config.yaml
num_hidden_layers: 10
hidden_size: 192
n_experts: 16
experts_per_token: 2
d_expert: 192
d_shared_expert: 0
hidden_act: "swiglu"
moe_layers: [0, 1, 2, 3, 4, 5, 6, 7, 8, 9]
router_score: "softmax"
normalize_top_k: true
routed_scale: 1.41
balance_loss: 0.0013
balance_bias: true
router_cosine_scale: 14.0
router_bias: true
n_groups: 4
groups_per_token: 1
init_std_router: 0.0148
lr_router: 0.00161
num_attention_heads: 3
num_key_value_heads: 1
head_dim: 64
vocab_size: 8192
norm: "layernorm"
norm_place: "pre"
norm_eps: 1e-05
positions: "rope"
rope_theta: 10000.0
rope_fraction: 1.0
qk_norm: true
attn_scale: 0.125
tie_word_embeddings: true
parallel_block: false
extras: ["capped logits"]
init: "uniform"
init_std_qkv: 0.0302
init_std_o: 0.0
init_std_up: 0.0302
init_std_down: 0.0
optimizer: "laprop"
learning_rate: 0.00216
beta1: 0.9
beta2: 0.95
weight_decay: 0.11
lr_head: 0.0195
warmup_steps: 380
schedule: "wsd"
decay_fraction: 0.632
decay_shape: "linear"
final_lr_fraction: 0.0
batch_tokens: 131072
max_seq_len: 512
doc_mask: true
train_tokens: 945900000
max_steps: 7217
dataset: "wikipedia_en"
Below are experts of layer 4 (counted from 0) of a mixture-of-experts language model. Rows are named router (the router's row for the expert), gate (a neuron's input weights, with its number), up (a neuron's input weights, with its number), down (a neuron's output weights, with its number) and show model dimensions 0-63. Each number is 500 + 50 x the weight over its row's rms, rounded and kept within 0 to 999. Numbers have three digits each.
After each expert's rows: "gets" lists some tokens that make up at least twice as much of what it gets as of all text. This comes from a sample of Wikipedia text that the model never trained on. Tokens count by the router's weight.

# expert 15
router:461556573427593531499427468521532444586438533403483503532575480561546573453499488498527441481479437484515388498548449594570519419532520432434539554431581495501518499539581471437519538465448469
gate0:522467434476434552487504524476484594551455494472539478507534580505464511500448520490435378537506504361514453518481418465551577473544508476573516485520520473457582477454503545530486554480441535
up0:423449547591475486526484508512530489422590492497486423503430510414473460496432563496513464481519563534481438548518544542489485491541448387477530397405502486520564540462445448554505464505518524
down0:499582526454507438516510484557475468554563490487493477518519537427426399544482452479561600538506475553463503367433514477486555512596510498500542390472514466424519517509567482461437461583465506
gate1:447565525468504537509523505561461486443521464572531502404515615457521413565518600463533365531487476490603506510454409504490499541483435519536464591444623464452489476518489451525569517533538492
up1:490557582587470603465447557534520502527520490511530392505390527536437443545497410530548487547468552390482495480537493483526467490485401463499484503578592518587529570482555448538563528507538543
down1:494603512563487402485549520452533529465515485524569494562474550468485412457418532572446517471489455541522453483433500532545502400504509488622493561517543521549445404536478417428578518457485518
gets: "ed", "ing", "d", "s", "\n", "y"

# expert 13
router:488521497554543543501524479672398543521533494494467497558492613496517559502549479533571457497512502536452545507534504481435438461463514459496452559488523563456503476449532526390478474406378505
gate0:513501491504527413560558515549449475529571492493526436413645567462465511592447485556490491555501642435609441487504479612483545468483487486513565459494522466465501436452481449438553438447492489
up0:461481558527537543564630473540548427534525580452532473594541478464483474323499461496446462550427461381463514464530502548464546443494488502502513539517484471552481554568567494459474504460571533
down0:488473592505520531433564583528495558478438451533410576456517405462613523457490524487518377545531471541524505468588563573478459481558520449553467518518529501507454478447518575540486544482530466
gate1:488541413590568524505562480579452553500512471550541510487529568483491582472464444468604495533499549522574547473415496419519504563516527449408510478602539523488479516442415507450478419469529464
up1:489490497555487501438396518440583564517503516484431360490473466479369426551538540420454487533404416509425489459525506537517474452534417536512537485422540578541583543435555501550486553577501568
down1:481527599538495540502569602541491472570549416521538564492459366512528551504431522520486515480594572527594565509546525506523546496543513590486488498455501465464474518531426463540500493480492414
gets: "=", "nt", "nd", "que", "pe", "din"

# expert 1
router:384469535411496488436420489586508435487496577476509501501362452475485392525535486502490470472547435449580447487466501485495491531509522514501520455518538481517571613545497503589543519469476506
gate0:550506523444457583498524498499482412470484538490473511473575598449420472505384540508615436560456526605550448477452428531466514583474472499564505480514494507550540444439418443519566529435521559
up0:502442473438522390497481513390502519508514433403479466554483517577505507518500645479418501566572526554544531519562494499536541488485536555546437561456414476603496524437527603507383565494462525
down0:542530497443525543499473497523477518521532579441559576497509528457448512545535394584438392549530542529503531510486454482426568594563521600477483501573483452450555528517554557567620547360499528
gate1:479438543455580541490542403522536570463517490489624386476490496491580544568490534485514452509389520469564462459560438446541476526504519503548436542547500439527403555586489527574404422485561498
up1:514522484480491455463552549477493443523429466475514508557517462551527470458509429516485525578621393540476525468516477519520562499511516486388456458432428577451558514449648442456520506576402548
down1:490508421523472527510461471413477434520483594542509515504529473498397415485596540490593478577519532521476450531580471525498433515484480620444508568389449472475542500515514441504543546479537501
gets: "|", " was", "-", " (", "=", "–"

# expert 12
router:565495484452463493526472453332652482474502479480554509464486411494467463478474503503447631517450529502560411501455450521490562533511466479553536469493532467509485547540571510501493523541613527
gate0:501580392471565472432525493459496481519491457420462502453576604508424468472451461469540530520512525417499543533540505450397638422504550510459581530484597563513510484515482532488551440499465430
up0:476464515500529472461484613433409445534510570468429512440478432471611548547450474398585471502518534553441526479587467460459459505548430451499502538499446582509498469410537487535548481539522422
down0:521511428473569573487543357503510510558502540514531535563465456445529477575493354438464391523521636540482446458517476508482474467495552447435508516516471490552547544496523577457424380491595567
gate1:522541429514457489469504519654418440546495470453539574527557483438463531527516490522476510461606582541543560501501574425426563486538470557533567478513417551550517500481537445538472520562548392
up1:453517564429500528556420476635486630575427430477507483542495430489491529489603469471552479542480465573499458528415550556512456489527514526497453502428444474528541471499494547461483467479478572
down1:506517528446564480502508480560471475516557502499571544477512446467423506577429489484487451550468556505457519516478507482431493593475495466541406550501474516556504391403501553505508489530501449
gets: "\n", ".", "\n\n", ",", " 0", " 1"

# expert 8
router:411495478550551493508516467478561506511568465454470518436538507566580594423558517444539656481425454540494452539551532571554491420523554472560444510440434586443470550419627500429441574424483566
gate0:572576502534583429493497494535562512534491464429473498518566506522478494473499476515580445559538468502452572571549543492438519496548550406477469478524394486512457462471350464518481462426524489
up0:574530492507507469521564462410513544501541522482420485556536460512469329482507551499523539412527524579528533516497508454532514460497542492442425451587464505499457479471409558541463545437546441
down0:536588487466394475445535522498519534532619501406445505527535482545423449381491429482551575434479391588471499520610516447515507428468570467412461565558448492504476482500507514482462518505529514
gate1:488527497516451441558530469584511546461464539474593553422494517448417474341530416521560428416564540520424538455496559505470474492491523438610563565479450492530523517434546523550525539443466454
up1:511476499512453499463492496480423411491461391503494529465482554485405510594559437571430535583480543562516522502489444453462537460513510563509459488545494585509561488403501505406570437533449523
down1:501544527490504455451441520396442469526564534455451490451572607524419458438585473549564606483429610529539549474480533483530522532518486566528517545559479506473596541477540519428463509446444526
gets: ".", ")", "on", "y", "a", "i"

# expert 14
router:443508441468416406445534617476437527464500519614489472483503470531438416582488552492412500493575501496459583505434568444536514571431476569506538476540433430517471489471351445639550490601568476
gate0:512514542465542477566555483430423493556430474495569495411565450462527530592491461457412505474470487553404501475501496516555536391465579621598577421504466534439554513471532472393461555484497522
up0:551500572361523442487537511530530449522504444508534439553664503519559422554441493568463473483520523580566464444490469492506494542428524520540498500474487478500518499444544515523380430526522628
down0:474485421457458534583514445485444452490479534522523519487458445507580551558453518494434532568514393520470560564604537535468540400496459451511602392528456478461620396480488454473471620454484515
gate1:597444471522386484497504508548540452400424509408450634479473486474524495502494521535433449427554554510479469480472513479566470591596472536462474462466518488393426506586552383495501505505492520
up1:486442592592390545578457407508445447489613520497447530508494528480540564424471604596441488566559488494543480538463490545585471458495529546479474402489457469466571421530503420371493513473453417
down1:434494447555486445533617450534467469372477510460575481574543552477409428518522512461600598387473470547508477454559459442414491521538434588495496582498544408544534513489540500486453535520512501
gets: " to", " for", " with", " by", " a", ":"

# expert 6
router:512461512494515467541491490505500477497526614444514548454451484537501478538495486524461573541493453511459471515504552410581441452548563522566507413445480525521544454547528489490572483458406470
gate0:523499531514446583480518446541554422496511492537540504609531546402496457497499439562608505460492511506478483549458518466538526595541501473637566570375440501518565559576517508464519456553397473
up0:589561533481519407433518620518442473471506497543451517551530373578561464464519477327459431462574486466445493462508475547493441528484590485427488525509530529475481431523448588511441467513594518
down0:471576473481423502485575463562503528585518541492481492550481518479517471454567512534521439559526509474441479477530551494618444391390479534367533421563476460517550500610483526523563512496491563
gate1:555436530561519458512544487491472442482379496514618514475494484495430468418442461529504365565517591489467484461579402560483482453516416557474420502486492507504483431562548497608478540474470463
up1:631481551478591520500424531508481435486456449596485456489493451452510525555487429553445479509497467553555420451449470537476505502464465552550444474507466506518424491552586536537515487577545492
down1:522555416363504519501490447551483490465551511495546455627457581498544488530486433552464557362514441447549523503607552447512482467551527501502504549491458511446548582535582438489494502514526528
gets: " the", " |", " and", " his", " The", " her"

# expert 11
router:421524526489585463496493499539560571423528456485474536467479520554508566495491498375496536577485500508482444521568482551479521478485476478521464514405504511516476489465699506553461490298581444
gate0:584490596535574532537575500492468483519528457420509550568477515418566441478495508459564442487413605466538460449546412532543487537455499465502504556528534541475500513501457456444504445506549447
up0:472490542504623494553481459400469590502453560517467513491449450511549418424483485495574483436597455431476474399531434405579453566487507518499440446556546451513510413617416428494550519589538445
down0:437417520495493487569567496488473514503385463514601472413493529524418478471474500473424483497438394419557511461482539505533545607551455488452564518454440488491526430581553510451454525530568555
gate1:543424470451447582492488393482496563439473547473479482496459455459474622421470548497514452539535530538506498505469551470514494520479492413558407508488526497521559415398597501444544487429565468
up1:526490348475507442494486476498547537446446507451497554448492481482506495483339467436551462517514510489494509530528483453371524519537414421471521480545609569478499577539558482520535492454504490
down1:529522649633463490452541452432502478447495507441542412530520467520482484426463407493467654464413470414576435481477508546504474512580541486516542434493460498554496513540483480438535519518520476
gets: ")", ".", "%", " on", "N", ";"

# expert 0
router:422472601510522501541477535493541503537561471432485490470471368542501541594402469437527537536472431533528474444526498554541573517529543447503436490441498556464491511518616446497506572478466558
gate0:555406474425533525485505471496469508502414403494484481527514508627521489517443479525423457645502520550446500473544541503465555486464505451508456433556523545557496413487526488417399542461560469
up0:548498476499473515563498482581518526471580558489531500492437481613477543484608557452534483377517492427579570387508603548518473600494493568480456501484566416498467524425567382468543476524562515
down0:538487568479455551582531574484425517573543466549510489460564469483521473541425524516509476555509631475549446452495558553480431505513634491464461507520464580573531521460469483601534453391488527
gate1:565520444466426546525497516468453484471427476542597434511561548506570480495604513459541435525476507502452504503518515507403549506423526559497547468580481539451532510459417367491462548457500432
up1:546468522457514457471531476527522560586530566497428570496429514518445507605448558578400461533439551340472424669537494526491438502518559508560483531527670533546482486487468558438539475597514541
down1:482489447508420498455440592469490514425447540625582466545475517500573487489428516536566472464530486488429542529457444437525591439443525574546507359492477483503546475478499405491507535454470459
gets: " the", ",", " of", " in", " (", "|"

# expert 7
router:540548510494506521484472461521484525513490542538464534506460369485535484524558519528434430530514450517620490416474521513498594495462530422501475545578572401507439595505400580527472524493617502
gate0:522558457514503540554416516547500515437606489550487539514484572484502625520478528392497448536519516435459591482517502453439518504493483581508566485544454514417541536511443469570500395512577505
up0:503477414456533537499594487429547481519581526531505419409497519500531403508597482467488494466506575387515478564530539543416453504469477506463565554427542593538509466513450523511489624479420544
down0:454543485467535556525545601436548400488411464490574479515515570475528563524469448508488565503500454573524513508494537568411475481526402459560479562503501494550529530499400480420502443431458450
gate1:469512531474502482536541461509488529458470528517473546420523424461532521462467540434493521538488531531447547516587444520480469420539549504536482579423510504396479466514499470499568512527563507
up1:522536525610440501520499478453469563475564537477539472538514450468341399566404580519534439579423561541506512403449445539441568517452559492490474525518529449548470373436391420527457524501490483
down1:503531435571481481546494525445565508469577514460508481527384514651483513525461553477483476474492394538472512507528431481407499470572495501465549503555439458505475427446512514501453390489517440
gets: "-", " and", "–", "t", " as", "r"

# expert 4
router:512497489506437471551440565493438418430509431573517405525476584493519484480464460579512533418523574494488506507515513515523506494467522516474556481535519527491410514455444442446487528589465526
gate0:578437411615460512591511464466443497465514617475542488441531473584587493381547500520441470517478498399417550454521577509502465550566555515513593546471511491564453555532424512532524446541470471
up0:492568536541508439574560578487501506454500484503484484489552465541482465388509528435470522427519423549461538470581508455406456518493550449487590493653512477457495506452481515490464507563509609
down0:504475441524491594464441459566476465531492518550455503545414615511546518513604544528482491529538470552537609434507487513544503474532485527555491455540554444475561536462463511486507550491521520
gate1:406522440482537537464468460468481503456506506442478520484494532483498407610537448486485488515485480504490583558582514515355565516601459509516540539483494443531541484520498503525521537474488516
up1:476477477409503543578481421517563486601545466548457441453506425551559504478491438449595507524497434536531444389453485515397468505451552538491454462584544413452541486492517531576530488455587482
down1:533418459590481437489501536465467551503449605498505571510488543518398521494514552478492585418512487387545489507493523433489527519527458536442481446581522574504578532518489468494475525405481513
gets: " |", "\n", "\n\n", " is", "=", " ="